Weights of a small mixture-of-experts language model, trained from scratch on English Wikipedia: 10 layers.
Below are experts of layer 5 (counted from 0) of a mixture-of-experts language model. Rows are named router (the router's row for the expert), down (a neuron's output weights, with its number) and show model dimensions 0-127. Each number is 128 + 32 x the weight over its row's rms, rounded and kept within 0 to 255.
After each expert's rows: "raises" lists some tokens whose logits its average output raises strongly, later layers aside. This comes from a sample of Wikipedia text that the model never trained on.

# expert 31
router [ 70 149 147 111  84 133 152 131 176 140 140 133 135 159 148 113  99 131  65 149  87  38  88 147 105 150 139 141  81 108 160 137 133  97 149 120 102 115 120 155  92 116 130 152  61 130 107 165 167  81 110 124 140 154 122 149 124 179 158 185 140 114 153 176 182 164  81  79 120  92  47 126 119  94  60 141 124 113 129  84 134  87  79 115 111 161 113 123 109 157 114 162 113 117 117 145 137  96 160 145 115 184 102 161 100  90 106 157 127 160 196 175 136 159 100 206  87 103 128  87 131 161 132 136  73 151  95 143]
down0 [ 83  63 125 130 177 111  64 140 146 114 148 154 131 196 148 191  68 160 140 113 154 138 124 163 152 101 105  81 104 105 127 188 145 129 127 170  74 205 177 109 131  92  96 155 128  87 171 142 133  97 114 160 144 190 181 145 129 116 170 111 116 142 112 153 147 128 126  64 134  72 121 103 185 103 177 147 125 144 123 204 108  98 112 132 123 132  99 149 139 125 129  51  95  90 106 156 142 174  94 155 146 129 159 162 102 130 190 138 134 111 107 151 147 137 134 132  85 155 116 133 125 152  84 104 131  63  98 137]
down1 [167 102  92  88 141 114 120 209 126 107 144  92 123 152 179 120 129  97 105 177 134 150 110 164  81 174  99  85 122 109 115 168 149 142 159 132 164 128  82 130  75 156 127 146  83 130 114 118 151 182 127  61 200 111 145 155 108 160  92 147 125 113 101  77 137 140 166 137 109 150 132 101 181 118 214 103 166 155 130 138 159 126  96 129 190 121 163 136  59 124 144  88 160 129 111 146 125 128 139  69 107 144 121 190 129 144  83 123 122 112 171 140 138 156 177 114 151 161  60 158 150 158  92 137 140  40 126 140]
down2 [ 96 152 157 187 168 168 147  86 117 121 116  95 100 109 121 192 194 149 107 140 106 127 124  98 113 100 106 104 117 122 180 126 142  47 118  78 128 141 123 119 114  77 134 131 103 139 149 114 183 126 106  90 101  98 130 126 172 125 124 110  47 203 174 106  53 151 117 144 121 121 169 122 125 128  99 134 121 174 198 119 155 199 135  95 115  88 156 134 133 122  94  85 121  61 148 112  83  97 102  80 145  87 131 103  91 144  88 134 152 195 134 132 108 134  85 140 179 117 116  68 156 110 124 128 163 135  89 130]
down3 [136 154 118 104 121 143 106 112 245 188 146 144  91 135 146 143 111 110 104 104 137 105 111  84 110  90  69 107 154 139 141 131 127  63 156 118 119  80 126 127 108 119 112 111  95  56 148  49 129 149 171 119 173 136  81 158 148 122 140 160  94 124 180 140  78 111 164 140 125 185 130 136 169 162  69  72  97 118 154  95  86 124 174 124 123 140 100 122 145 121 138  74 125 105  93  89 107 148 103 123 143 197  98 119 117 161 111 111 164 123 162 163 138 159 104  44  96 140  82 122 180 117 129  85 122  92 107 135]
down4 [162 113 179 128 158 115 107 106 136 141 193 143  99  68 132 132 102  99 109 109 156 138 129 139 138 161 141 124 150  81 115 139 198 138 140  70  89 130 163  92  59 156 122 119  83 136 167 126 114 145 110 112 127 144 177  96 105 139 143 124 117  89 180  83  88 108 126  75 118  79 179 103  71 153 104  83 138  99 192  99 147 149 139 124  97  46 108 212  78 106 166 143 116 194 127 195 115 173  99 122 143 112 144 131 128  74  76 117 149 150 166  99 148 111 127  95 187 115 102 148 132 101 118 140 131 109 125  90]
down5 [ 75  74 178 121  99 137 146  77 156 176 135 157  65 138 117 113 166  55 131  95 182  99 126  96 164 176 147 148 104 124  78 126 167 137 115 110 143 117 128 166 125 109 147 171 107 115 167 107 190 137 166 111 203 134 114 140 115 114 131 131  74 110 150  72 123 156 187  98 109 172 141 123 127 132 149 166 118 160 140  98 160  71  62 160 177 164 150 126 139 135 139  78 117 146 157 175 129 167  79 130 130 110  67 126 104 131 174  66 141 102 112 104 148 123 105  86 143 120 131 110 133 166 142  87 104 152  71  71]
down6 [148 146 129 137 110  80 124 149 129 153  85 140 139 106  71 156 156 108 152 148 191 180 165 135 115 190  10 133 137  80 107  30 120 110 108  72 130  87 102 114  79 171  98 139 160 137 108 153 134 119 111 127 132 134 111 142 135 138 138 124  72  79 118 155 109 108 117 146 143 118  38 102 210  82 153 115  99 119 103 159 102 159 133 168 112 178 111 169 108  99 128  99  68 164 110 143 157 130 133 136 130 100 103 151 122 166 111 122 171 112 148  88 163  92 144 114  91  93 149 111 106 125 128 134 142 112 190 125]
down7 [139  93 125 142 140 132 136 141 102  99 137 158 197 130 107  94 145 101 164 115 133 171 141 149 174 133 166  91 169 154 101 134 143 116  88  80 161 133 109  88 115  12 116  77 126 173 139 150 187  94  83 166 167 165 174  97 113 107 102 146 203 123  99 116 115  88 103 140 194 139 191 141  89 159 165 156 104 141 127 129 135 148  89 128 104  91  95 104 112 132 151 114 104  95 146  96 128  68 151  67 120 166  65 104 118 161 100 111 142 147 137 161 103  83  74 158 159 159 157 113 127 122 121 118  80  98 153 158]
raises: "al", "ang", "u", "a", "all", "am"

# expert 27
router [100 165 161 114  98 141 121 133 186 124 107 114 143  89 158 102  65 142 111 165 127  55 142 136 131 100 180 148  93 174 135 129 124 105 116 162  87 120 111 178 123 137 131 124 113 100 102 156 111 121  96 155 183 126  79 126 169 222 115 122 156 119 173 124 141 147  62 103 150  75 114 132 116  69  82 146 121 150 164  55  79 137 117  72  72  83  89  79 100 111 126 191  93 101 143 157 143 106  99 182 130 145  81 150  85 112 114 147 134 149 170 159  87 148 109 158 114 147 145  63  99 108 108 126 108  89 134 130]
down0 [139 131 126 140 156 165 144 150 180 108 181  94 174  76  95 147 138 158 123 118 123 104 131 123 145 100  88  89 123 116 141 132 118 114 134 130 103 125 127  64 116  99  83 157  90 130 161 190 177 136 136 194 123  94 164 175 105 137 193 143 138  86 126  73 109  98 128  85 126 101 135 109 124 102 135 141  94 165 156  94 194 100  94 165 125 127 146 147  72 144 119  73 140 184  77 131 144 167 101 121 156 117  64 117 117 149 159 157 101 155 189  66 172 120 115  68 114 140  72 158 175 172  91 166 151 115  72 162]
down1 [154 148 128 113 108 109  81  94 112 131 163 136 122 126 137 130  97 150 106 153 147 103 199 128 120 134 113 177  95 110 134 156 185 199  79 166 108 120 127  91 135 140 129  89 115 123 126 159 172 203 116 177  84  73  60 140 182 128 107 121  93 140 113 163 153 104 153 129 119 143 167 135 118 141 149 107 128 145 200 124 178 106 107 103 161 132  81 119  86 117 110 146  81 150 169 144 115 124 114 130 133 135 124 218 130 103 181 177  76 108 112  99  99 193 139 178 154 142 178  71  48 139 112 137  81 112 128 117]
down2 [177  73 116 174 152 118 152 154 150 194 106 115 121 104 133  91 101 172 142 169  85 129 154 121 110 102 142 168 127 136 172 153 173  72 185 186 151  83 202 126 127 171 163  96 103 148 123 130 136  98 104 157 146  92  84  85  83 145 105 132 141 160 142 137  45 158 161 166 129 172  72 132 123 122 159 107 126 169 145 136 109 176  83 134 136 164 119 148 122  90 111 124 123 147 186 125 135 150 121 145  99 123 105 129  97 148  89 119 116  57 183 125  91 106 191 112  60 186 130 138 140  78 118 128 139 136 174 150]
down3 [134  98 119  96 107 106 136 105  96 114 125  85 146  75 113 122 129  79 115 137 159 117 168 153 117  34 147  84 111 135 119 145 144 133 136 134 130 139  79 145  88 149 111  82 110 164 177 129 142 128 169 136 128 205  54 127  90 147  76  79  91 104 176 143 100 184  96 103 188 109  90  99 199  90 118 119  99 102  85 179  82 168 123 137 146 124 120 174 138 112 149 185 159 165 181  94 154 138 130  74 183 137  91 160 166 124 109 139 159  84 110 126 114 123 135 131 133 128 116 117 115 131 129 151  69  82 144 193]
down4 [169   8 111 120 123 113 119 160 169  83 129  80 142 153 174 132 164 112 125 161 127 156 143 152 115 147 116 166  28 104 118 176 127 192 125 157 137  93 135  67 115 154 114 119  74 115 132 118 193 182 115 165 127 132 142 126 130 117 134 151 181 156 186 146  86 148 152 101  79  68 139 126 173 141 165 154 130 125 160 114 160 134 146 136 122 108 154 173 129 120  73 137  92 114 146 103 105 119  83 121 174 134 133 130 115 136 123 107 117 155 138 115  71 125 155  52 162 149 138 153 129  54 158 148 143 103 100 169]
down5 [103 174 141  70 150  68 136 132  61  82 147 107 114 145 130 189 121 124 164 121 126 143 175  77 112 122 132 174 125 123 134 136 125  98 125  55 177 147 172  95 135 140 123 118  80 106 139 116  82  99 163  73 110 120 134  97 104  91 152 128 154 144 128 137 171 157 149 142 158 165 116 100 155 124 120  86  80 138  63 114 125 109 152 121  99 161 125  99 149 138 168  98 126 133 173 168 153 166 100 142  95 104 105 116  51 184 190 114 120 114 190  89 106 184 207  90 119 135 121 122 135 102 123 183 146 195  87 144]
down6 [128  62 123 145 179  76 173 114 150 117 115 125  94 145 124  81 186 132 110  96 143 150 117 139 155  66 110 135  84 184 112 138 117 123 129 163 122 180 167 111 141 122 155  42  96 146 158 160  99 175 111 109 144 214 151 102 166 178 157 136 173  90  92  95 110 126 112 121 160  76 113 112  88 127 124 131 144 152 111 115  79 165 170 110 152 124 107 156 169 103 101 114 123 175 157 116  76 110 114 165 120  99 158 126 182 125 153 199 102 153 113 106 124 117  62 122 133 103  85  82 112 165 121 205 132 142  93 111]
down7 [124 154 112 143  87  91 172 116 153 135 146 117 127 117 119 104 171 186 139 123 144 156 169 124 159 109 139 118 148 152  91 144 139  90 145 150 106 132 120 134 104 106 153 127 102 138 178 105  83 117 108 176 194 103 143  93 116  81 139  78  87  55 122 121 213 149  70 143   0 114 113 156  88 131 138 166 120 144  93 135 158  72  94 131 157 115 115 128 156 129 133 152 120 113 159 200 147 130 169 125 102 123 140 147 101 152 170 113 165 118 155 123 106  86 127 164 153 123 199  99 109 152 134 120 119 185 136 168]
raises: "at", "im", "is", "id", "ol", "it"

# expert 20
router [128 193 155 153 123 159 123  87 129 116 147 144 127 128  86 133 129  95 146 130  99  27  96 142  93 102 170 109  86 152 116 146 119 148 151 142 107 131  95 185 147 121 140 145 120 128 112 140 130  89  71 139 112  87 130 143 207 196  93 131 176 143 150 129 127  96 119  75 174 114 108 125 147 100  75 165 138 136 207  84 122 145 118  82  97 118 133 132 146  96 111 156  85  96 134 152 162  70 115 153 152 190 118 132 101 121  54 185 146 187 130 206 117 174 126 105  82 118 156 105 128  99 155 155 100 113  90 117]
down0 [149 161 157  97 112 138 175 108 118 100  25 144 154 118 152  82 198 104  68 103 133 160 103 118 161 143 114 116 143 129 152 107 146 133 122 161 138  99 123 163 184 168 150 121 147 142 108 138  87 100 114  74 128 169 134 150 147 147 193 109 117 131 123 110  31 151 102 129 117 157 163 129  99 140 133 125 140 111 109 116  92 176 151 132 157 173 133 132 108  71 107 135 149  87 129 169 123 156 153 166 103  92 173  23 154 108  62  97 135 147 132 159  71 136 126 117  96  94 103 127 143 109 103 107  73  93 121 189]
down1 [110  91 141  98 129 133  64 187 128 143  96 112 125 146 157 122 113 133 126 158 191 147  68  75  81 103 156 118 118 155 133 111 176 140 147 154 102  91 240 135  87 122  45 115 134 164 117 138  78 113 125 130 104 111 134 129  56 172 152 123 123 122 170 139 140 169 159 134 122 112 161 107 140 146 157 135  69 169  91  93 146 146 176 166 149 103  57 107  96 106 136 134 159  90 124 139 111 148 176 132 175 100 107 133 106 158 119 122 152  74  62 154 147 129 166 117 126  96 154 102 183  90 111 145 146 105 106 188]
down2 [ 82 105 145 192 146 137  72 140 122 155 142 128  70 155 106 145 122 109 145 102 121  90 154  83 137 122 152 117 185 152 111 154 136 191  91 103  77 171 160 142 129 181 159  73  96 151 161 115  97  95 140 110  89 150 164 134 108 128 129 180 131 129 158 164 113 146 180 103 141 167 172 128 132 119 159  97 147 193 140 138 114 157 105 113 100 177 131 119 130 131 100 124 100 143  78 117 189 128 146  79 120 114 150 166 138 105 121 136 134 137 122 227  69 156 130  53 186 108 127 169 106  92 156 152  89  94  47 132]
down3 [ 82 151  83 167 135 124 142 106 144 129 111 143 159 175 128 130 128 114 110 136  81 106 121 134  79 120 129 181 111 126 117  99 196 156 126 127 175 179 154 170 141 199  98  74 138 203 115 111 107 184 105 164 103 142 128 128 153  81  83 143 170  86 141 139  87 122 147  86 125 157 136 189 104 106 124 132 168 124 201  95 167 144 183 125 110 164 164 140 161  92  86  98 134 132 130 127 134 182  86  69 101 200 149 150 127 179 127 134 144 181 133 108 127 109 143 120 107  75 151 114 108 120 158 189 197 152 107 145]
down4 [111 168 157 167  88 129 143 104 147 142 126 147 173 167 154  97 175 117  71 120 172 168 104 155 139 152 178  58 170 124  79 108 151 147 185 105 153 134 161  29 124 178 129 167 115 131 128 166 141 111 104  93 139 107 118 110 147 155 168 168 126 108  85 160 184 142 173  67 141 104  56  70 142 111 107 176 132 104  74 103 155 140 132 159 164 131 139 128 118  89  93 180 173 145 148 123 138 123  95 142 141 159 137 163 134 150 102  99 126 186 148 164  87 118 165 155  94 122 124 135 163 121  68 169 125 165 150 150]
down5 [112 150 148 178  95 162 110 140 153 139 165 165 170 130 145 138 143 103 157 115 129 179  97 115  91 149 159 138  95 145 130 180 150 198 116 111  88 102 155 109 134  78 153  96 149  93 170 173 120 155 125 101 135  89 154 157 168 120 151  74 144 113  75 161 142  44 159 112 212 119 142 130 121  93 148 141 121 169 129 135 101 129 132 136 142 131 171 108 130  83 122 182 169 144 111  56 151  60 147 158 107 167 130 164  96  94  96 137 210 116 138  88 136 178 156 179 128 134  75 146 114  97  88 138 151 189 102 128]
down6 [159 120 131 121 164 109 152 172  79  83 127 144 113 140 146 130 169 147 116  89  94 156 156 149 157 144 127 134 141 122 130 112 176 124  69 165 123 148 149 111  80 166 187  59 105 103 163 102 157 109 181 123 196 115 130 187 127 145 156 135 107  89 122 119 190 106  85 143  87 122 126 118 174  97 105 165 118 167  93 153 133  74 137  36  93 143 137 135 105 104  82 173 167 145 153 179 135 120 144  90 165  65 109 122 114 119 206 130 166 127 122 168 126 143 176 152 141 208 133 140  87  89 104 118 138 124 156 169]
down7 [171  90 143  78 168 142 155 120 131 161 114  95  70 121 118 128 166 101 136 122 179  82 112  65 138 118 167 223 156 107 211 105 106 103 139 107 154  85  90 110 127 149 123 206  93 148 141 162 130  68 125 118 115  78 137  97 147 103 144 100 172  81 116 118 137 105 119 111 130 130 184 144 200  97 116  87 152  98 124 132 137  89 102 128 121 140 128 165 160 114 130  70 119 160  94 165 155 122 107  93  73 127 158  84 178  86  78 139 150  82 136 134 139 118  72 146 167 192 125 120 141 154 148 103 100 154 137 132]
raises: "ou", "ub", "um", "im", "iv", "amp"

# expert 28
router [ 72 148 134 149 133 178 102 105 159 131  96 151 161 111  39 132  84 135 100 114  60  83 134 123 100 114 151 120  96 129 146 140 134 104 151 177 136 122  97 135 191  81 134  75  86 135 104 130 181 104  66 104 135 121  95 150 119 175 105 117 166 152 138 127 159 100 112 123 158  96  70 167 119 100 125 125 146 136 161  94 137 138  89  51 117 118 122  80 115 112 117 182 131  74 147 149 182  69 111 124 147 170  72 133 159  69  76 121 126 154 131 164 116 113 108 148  59 132 101 106 117  75 155 149  94 130  70 163]
down3 [102 152 113 161 174 101 154 126  86 103 147 103 116 112 137  89 191  90 190 178 122  97  90 139 138 164 112 138 153 183 136 136 109 182 168 100 112 170 162  99 122 101 102 172 134 160  99 109  95  45 192 135  87 152 134 127 100  95 142 138 109 175 144 152  45 158  95  87 165 103 166 129 107 155 158 138 145 128 159 103 130 129 123 202 108 146 103 173 140 160 147  89  96 145  87 120 135 162  99 139  85 174 159 153  93 116 136 180 103 173 109 129 136  84  98 117 122 132  91 145 138  66  79 105 122  94 120 190]
down4 [142 137 125 141 191 145 196 137 125 117  66 144 153 134 207 181 138 120 158 140  83 144 162 129 161 120 122 208  97 165 161 131 132 119  99  75 111 114 181  93 113 119 126 215 165 176  92 211 133 143 147 111  92 110 144 113 159 136 141  92 102 200 127 132  72 111 121 131 157 116 150 141 116 180 115 122 144  92  78 161 120  98 132 120 117 137 140 134 174 105 164 100 156 122 169  80  72  87 110 154 141 112 147  86 142 150 155 121  99 145  72 116 149 164 119 112 142 142  99  86 137  74 162 110 155 148 190 131]
down5 [130 181 124 136 127 101 128  92 118 115  79 104 127 129  99 189 126  91 128  62 119  91  88 103  92 132  97 147  94 188 115 164 120 181 119 154 123 126 156  74 232 144 103  96 129 163 157 125 112  92 102  99 106 123 115 105 157  88 139  76  63 135  78 117 166  95 125 103 106 131 153 171 134 151 138 123  99 135  98  91 168 106 119  66 174 101 179 197 133 110 164 109 131 139  89 116 154 125  87  92 127  62  95 134 116 153 105 115 177 163 129 115 118  96 161 141 114 100  86 133  91 154 101 107 103 102  92 207]
down6 [152 130 146  59 104 115 101 139 122 116 167 112  59 132  60 139  58 139 110 106 142 164 151 123 182 146 137  96 143 105 118 143 195  85 178 116 126  88 104 147  92  86 114 157  94  65 173 166 173 160 173 133 117 133 218 113 111 140 140 122 134  67 159 148 184 126 129 103 146 149 105 116 100 102 134 157 126 131 119 146 185 119 162 100 146 151 138 136  98 185 133 237 122 135 170 108 165 107 163 142 127 121 104 118 109 113 137  78 105  99 139 146 129 122 116  68 133  97 147 139 102 148  85 136 170  98 159  79]
down7 [156 143  93 124 161 175 121  84 135 105 146 169 125  88 160  78 118 154  72  89 103 183 120 133  97  79 122 145 131 136 127 129 170 125 125  98 152 124 153 151 155  97  58 137 139 128 162  77 112 145 152  53  98  59 115  62 109 126 138 131 128 150 107 142  66 134 139 137 140 123 138 155 143 125 126 102  41 140 132 122 139 120  87 122 122 120  86 140 152 155  85 110 134  94 105 104 120 125 148 135  99 133  88   0 124  78 129 174 165 110  97 132 164 122  82 153 171 142 123 172 140 125  94 129 114  72 144 145]
down8 [113 141 132 139  76 201 172 150 126 189 165 115 151 137 115 118 159 148 151 112 130 120 158 162 118 105 183 114  78 124 114 140 105 100 183 146 125 122  97 152 132 184  57 100  95 129 127  72 116 134 123 130 155 110 118  32 128  74  76 170 150 125 141 124 130 145 106 126  82  61 148  93 163 162  95 108 151 116  93 156 133 145  65 157  59  88 145 140 104 124  52 141  88 140 116 158 133 125 106 155 135 142  73 161  91 120 147 139  67  94 144 143  96 153 158 169 145 140 134  63 154 134 186 131 124 163 161 144]
down9 [179 151 112 132  88 154 166 151 108  87 154 111 149 110  99  89 166 148 143 120  42 125 166  48 131 124  82 136  92 117  93 137 203 115 118 179  93 147  91 172 141 116 110  74 113 123 117 168 178  86 113 179 162  79 180 151 136 118 118 132 101 142 148 143 167 147 177 115 113  76  81 201 131 146 129  92 117 123 128 155  76 124 122  95 170 117 113 130  94 107 111  80 146 142 139 141 132 177 115 153  72 137 130 101 128 148 177 172 158 108 151 124 114 151 167  96  89 217 132 115 120  97 133  98 178 105 143 124]
down10 [153 142 185 130  93 134 164 102 140 108 128 146  97 119 199 182 137 117 139 230 102 110 127 141 116 125  68 122 108 151 153 140 209  79  68  87 124  87 118 131 163 140 131 101 115 179 145 123 186 150  49 125 130 163 141 146 107 106 199 109 149  99  95  78 103 121 202 100 104 172  91 170 104 106 144  92 124 119  99 135 137 153 114 167 142 151 112 106  96 125 107 143  94  98  94  74 110  56  89 163 112 150 103 127 123 138 101 120 162 107 102 102 109  98 139 124 147  70 124 152 148 139 142 130 148 181 148  95]
raises: "\n", " |", " and", " as", " in"

# expert 22
router [157 211 151 151 125 139 149  93 145 145 150 118 122  81 147 153 128 150 123 159  89 105 124 193 145  91 210 107  84 124 201  98 112 103 109 163  95  74 136 131 114 102 124 135  97  75 129 156 129 145  95 142 177 112 120 129 127 214 109 127  94 142 195 117 133 121  97 111 122 105  60  91 150 143  55 153 159 132 157 108 139 126 151 102 127  63  94 109 133 114 150 107 102 128 120 189 156 107 130 187  84 167 111 134  91  87  78 172 164 169 178 154 156 159 119 147  99 135 159  81 155  90 145 116 122 115 129 149]
down3 [158 139 151 103 169 119 167 149 119 113 132 122  97 105  97  83  80 148  68 143 137 147 177  37 119 127 145 115 173 138 166 135 145 151 132 106  66 116 171 104 105 158 124 147 150 113 114 106 136  92 162 103 121 167  88 135 158  94 137 123 189 158  70 153 107 146 100 119 162 148 117 171  69  70 140 153 140 104 139  96 127 172 150 158 188 115  95 160 190 116 141 125 122 146 100 143 157 161 145 128  83 167 131 210  73  73 152  96 150  95 143 142  99 131 162 119 136  50  78 149 147 181 123 129  92 117 168 167]
down4 [149 164 157 209 124 160 111  97 132 157  80  83  78 167  78 149  94 155  98 113 134  61 160 145 116 135 116 131 159  72 169  66 114 158 135 138 143 162 193 138  76 132  95 142 169 192 142 105 142 111 112 150 135 120 163 126 117 169 117 200 164  93 112 155  95  64 134 129 119 127  99 147 136 175 101 142 160 152 104 105 129 103 140 111 116 133  70  85 138  68 119  90 126 132 143 124 162 161 121 122 184 155 122 120 151 159 130 115 143 143 132 168 161 117  69  72  57  91 137 134 184 113 140 172 139 187 110 137]
down5 [121 126 155  89  95 112 128  90 135 150 132  72 102  68  88 159 165 158 138 118 188 138 141 148  97 113 111  80 155 183 108 159 135 124 106 105 121 118 153 178  79 160 115  83 116 131 133 127  87 115 151 114  95 101 136  93 161 157 136 106 138 126 184 184 111 147 119 102 165 118 107 209 103 115 134 116 133  93 119  63  45 148 169  92 100 170  89  84  69 149 175 149 151 126 139 117 105 176 128 163 126  99 100 124 103 109 134  73 150  89 112  90 149 118 181 111 125 176 133 194 112 106 147 170 133  69 195 153]
down6 [158 119 109 103 152 113 114 126 143 137 116 131 110 151 149 126 143 133 159 112 101 132 146 118 156 113 174  95 138 151 101 116 183 147 126 125 201 129 134 109 117 155 117 114 182 153 168 186 166 117  60 119 164  91 198 102 139 133 200 103 105 106 201 156  93 176  99  97 122 190 130 137 192 136 189 171 118 168 130 117  77  69  92 152 153 152 118 184 157 127 115 139  99  55 178 172 165 181 111 109 104  94 105 122 173 142 115 150 150  86 124  74 124  89 101 107 139 139 138 114 170 119 189 113 157  92 126 113]
down7 [ 99 119 157 196 135 124 131 177 124 152 104 127  72 115 129 123  86 163 144 107 152 121 194 161  97 119  94 146 156 116  80  98 167 111 151 147 141 127 131 113 124 124 158 122 136 114 154 136  84 148 107  62 164  87 147 148  95  84  84 151  10 174  97  87 255  98 133 125 120 156 131 137 183 173 114 157 117 132 164  96 131 125  96 179 108 170 150 141 102 144 142 114 130 159 155 177  91 136 133 129 132 106 188 157 118 130 154 121 142  94 121 104 126  84  89 146 120 134 168 100 131 150 136  98 191 124 130 107]
down8 [141  98 115 129 131 126  81  66 103 155 122 143 130 114 172 163 122  78 111 105 151 197 168 113 104 112 138 138 143  64 184 117  72 165 101  84 110 139 128 136 165 173 106 139  93 101 155 115  87 145 144 127 104 114 145 194 166 124 139 153  62 107 153 124 146 123 158  59 119 165  95 124 170 113 128  62 157 140 147  81 162 107 145 161 108 116 115 117 135 119 139  67 179 198 151  75 180  48 120 118 111 184  95 138  89  96 137 135  93 162 120 173 142 185  88 114  85 130 127 101 109  91 102 149 126 127 133 161]
down9 [148 154 124  98 137 111 117 153 103 121 124 152 202 177 131 179 103  86 106 102  69 130 123 105 135 125 124 164 136 140 109 144 143 138 167 142  75 131 193  85  60 195 122 127  73  81 157 110  98 102 103 134 166 189 104 160 146 179  97 169 145 151 150 137 103 140  90 130 125 127 134 122 149 114  95 120 135  78 123 117 129 127  81 129 112 110 112 113  59 169 150 122 204  84 186 177 135 124  90 132  85 129 119 113 104  96  53  91 130 162 149 156 167 158 152 119 147  86 100 107 192  77 137 122 173 176 113 162]
down10 [107 118 131 189 130 175 132 165 121 108 140 186 113  76  67 172 169 140  90 106 146 161 173 161 168 155 128  57  67 127 126 138 117 129 194  90 151  84 149 115 145 139 171 137 147 171 152 124  86 103 102 163 155 143 107 149  87 101 174 148 127  79 123 151 109 144 111 158 178  95 131 102 153 127 162 172 174 159 161 185 142  87 105  78 147 129 136 123 122 137  96  54 154 167 152  94 117 103 113 132  97 178 170  83  81  90  97 143 178 155  90 121 103 123 127 169 108 110 153 155 110 193 123 157 131 162 137 158]
raises: "i", "-", "is", "an", "in", "as"

# expert 9
router [114 162 139 186 111 179 145 116 148 190 123 143 127 125  92 141 147 137 100 153 100 118 130 128 155 150 131 107 113 151 155 104  93 119 153 191 175 141 130 189 120 106 105 128 134 140 126 120 143  97 119 121 152 160 152 178 127 162 122 155 179 159 155  79 208 139  73  99 133 118  53  80 103  75  98 124 152  91 188 106  65 101 116  96 144 140 178 116 110 128 187 183 134 118 128 181 125  60 142 173  71 205  94 209 124 102 112 129 129 131 120 139 113 144  91 137 117 136 147  92  96 118 122 142  91 157  75 127]
down0 [ 56 118 124  85 139  20 144 161 115 146 151 156  89 121 154 147 148 156 108  84 118  84  92 106 161 129  66 161 115  53  98 171 159 115 118 119 138 136 100 163 155 136 170 124 159 173 130  88  89  84  92 148 152 148 161  73  97 171 105 112 185 183 141 166 145 136 176  46 153 104 125 137 159 121 144 124 169  78 106 138 163 101 118 122 143 133 143 138  89  80 125 107 137 131 174 138 142 162  58  99 124 152 118 161 123 140  80 119 195 149 143 121 158 141  92 131 163 100 158 140  99 122 155 116 139 169 131 114]
down1 [137 106 165 114  92 110 110 141 122  87 106 206  92 127  86  84 129 139 149 133 127 117 138 121  66 109 162 110  79 111  85 131 122  91 167 111 145 105 160 149  69 180  80 124 126 138 128 133 139 103  83 154 152 135 134 142 157  87 123  88 104 155 165 152 108 180 130  86 136 168 209 156 141 164 152 174 139 116 142 145 156  70 106 152 127 100 135 170 147 137 140 176  88 135 207 141 137 103  79 107  63  93 115  93  79  70 131 109  78 141  62 126 140  50 140 168 129 142 124 153  92  97 163 121 150 105 145  85]
down2 [119 107 143 108 131 109 160 155 115 136 191  76 135 132 161 133 112 154 142 139 126 123  87 126 124 122 107 156 137 125 188 154  93 128 111 131 105  83 142 141 138 211 161 131  71  92 108  95  90 128 143 186 140 133  45  65 150 115 105  86 154  99  83 110 103 145 130  95  97 100 146 147 201  45 127 110  91 103 159 147  91 128 151 209 154  90 125 148 142 131 139 142  79 160 185  88 135 163 137 121 135  84 196  95 154 108 178 151 107 164 197  96 183 165 139 149 104 141 159 120 147 156 128 100 123 143 138 128]
down3 [235 113 163  80 125  92 124  89 155 161 100 135 136  88 135 174  92 118 121 144 112 147  97 183 107 126 185  95 110 122 161 121 120 131 129 122 132 157 122 153 167 118 116  79 124 133 149 125 178 124  89  89 125 134 107 117 164 125 152  79 152  98 138 115  95 147 215 147 155 142 129  70 118 117 130 133 136 127 162  47  77 141 101 123 125 175 132 132 143 108  95 113 161 106 104 101 145  93 153 143 181 139 109  97 139  52 155 192 144 142 169  68  93  65 148 135 125 155 144  97 163 126 211 156 140 162 161 156]
down4 [109 134 149 136 157 119 203 139  85 139 149 130 136 141 140 187 166 132 162 126 145 137 149 153 140 151 105 171 107 106  76 129 103  90  79 150 163  56 144 148 114 146 140 165 105  92 102 112 178 180 124 136 131 160  69 129 132 103  92 103  88 128 111 139 153 145 136 131  89 134  84 146 136 123  92 146 106 108 118 170 151 176 106 180 128 147  76 154 142 144 115  90 150 178 143 115  65  94 147 161 111 110 195 144 176  94 148 155 104 152  89 142 195 147 176 105 152 117 155  30  88 184 148 156  94 197 100 131]
down5 [107 131 120  98  97 143 122 124 164 138 152 157 110  65 151  95 111 125 160 196 135 140 184 124 205 149 129 137  88  36 186 128 126 165  94 148 149 143 130 160 154 131 147 154  92 181 144 148  24 102 127 165 135 107  86 115 122 150 126 197 173 183 149  89  81 125 141  95 162 115  98 110 139 134 108 156 109 191 136 113 114 176  94 131 105  93 134 115 175  62 115 134 126 147 135 128 100 108 138 135 150 115 130 154 124 140 134 123 131 128 140 150 103  84 138 137  65 134  87  60 129 142  99 169 101  80  62 140]
down6 [131 159 173  81 153 172 122 115 164 142  52 119 126 130 167 160 166 136 144 124 100 127  95 106 161 149 103 104 132 217  70 140 191 110 107 147 134 143  80 138 155 174  69  86 112 115 137 108 126 127 171 144 112 147 143 165 142 139 102 155  81 170 131 147 101  60 110 104  69 134 155 155 111  91 133  92 163 159 158 143 150 152 154  48 123 161 126  68 145 193 182 113 110 138  98 168 111 143 134 100 148  80 142 149  95 136 100 144 138 109 166 116  87  79  78 108  75 127 136 107 122 142 136 162 133 183 184 120]
down7 [ 97 133  89 102 142 127 109 187 161 144 148 161 126 128 116 111 137 191 107 183 154 134 122  98 134 115  85 149 173 123 132 175 115 136 138 176 132 132 184 130 141 162  84 106 101 115  69 134 139 130 136 166 120 177  80 161 144 114 174 121 104 135 125 158 163 120 154  88 121  89 147  82  83 108 173 114  99 110  88 123 141 158 133 104 127 159 218  97 130 135 122 120 154 100 120  75 165 104 148 168 158 124  77 199 154 127 153 139  94 144 120  53 111 168  77 191 183  89 148 177 197 158 114 169 137  79 155 133]
raises: " and", ".", " |"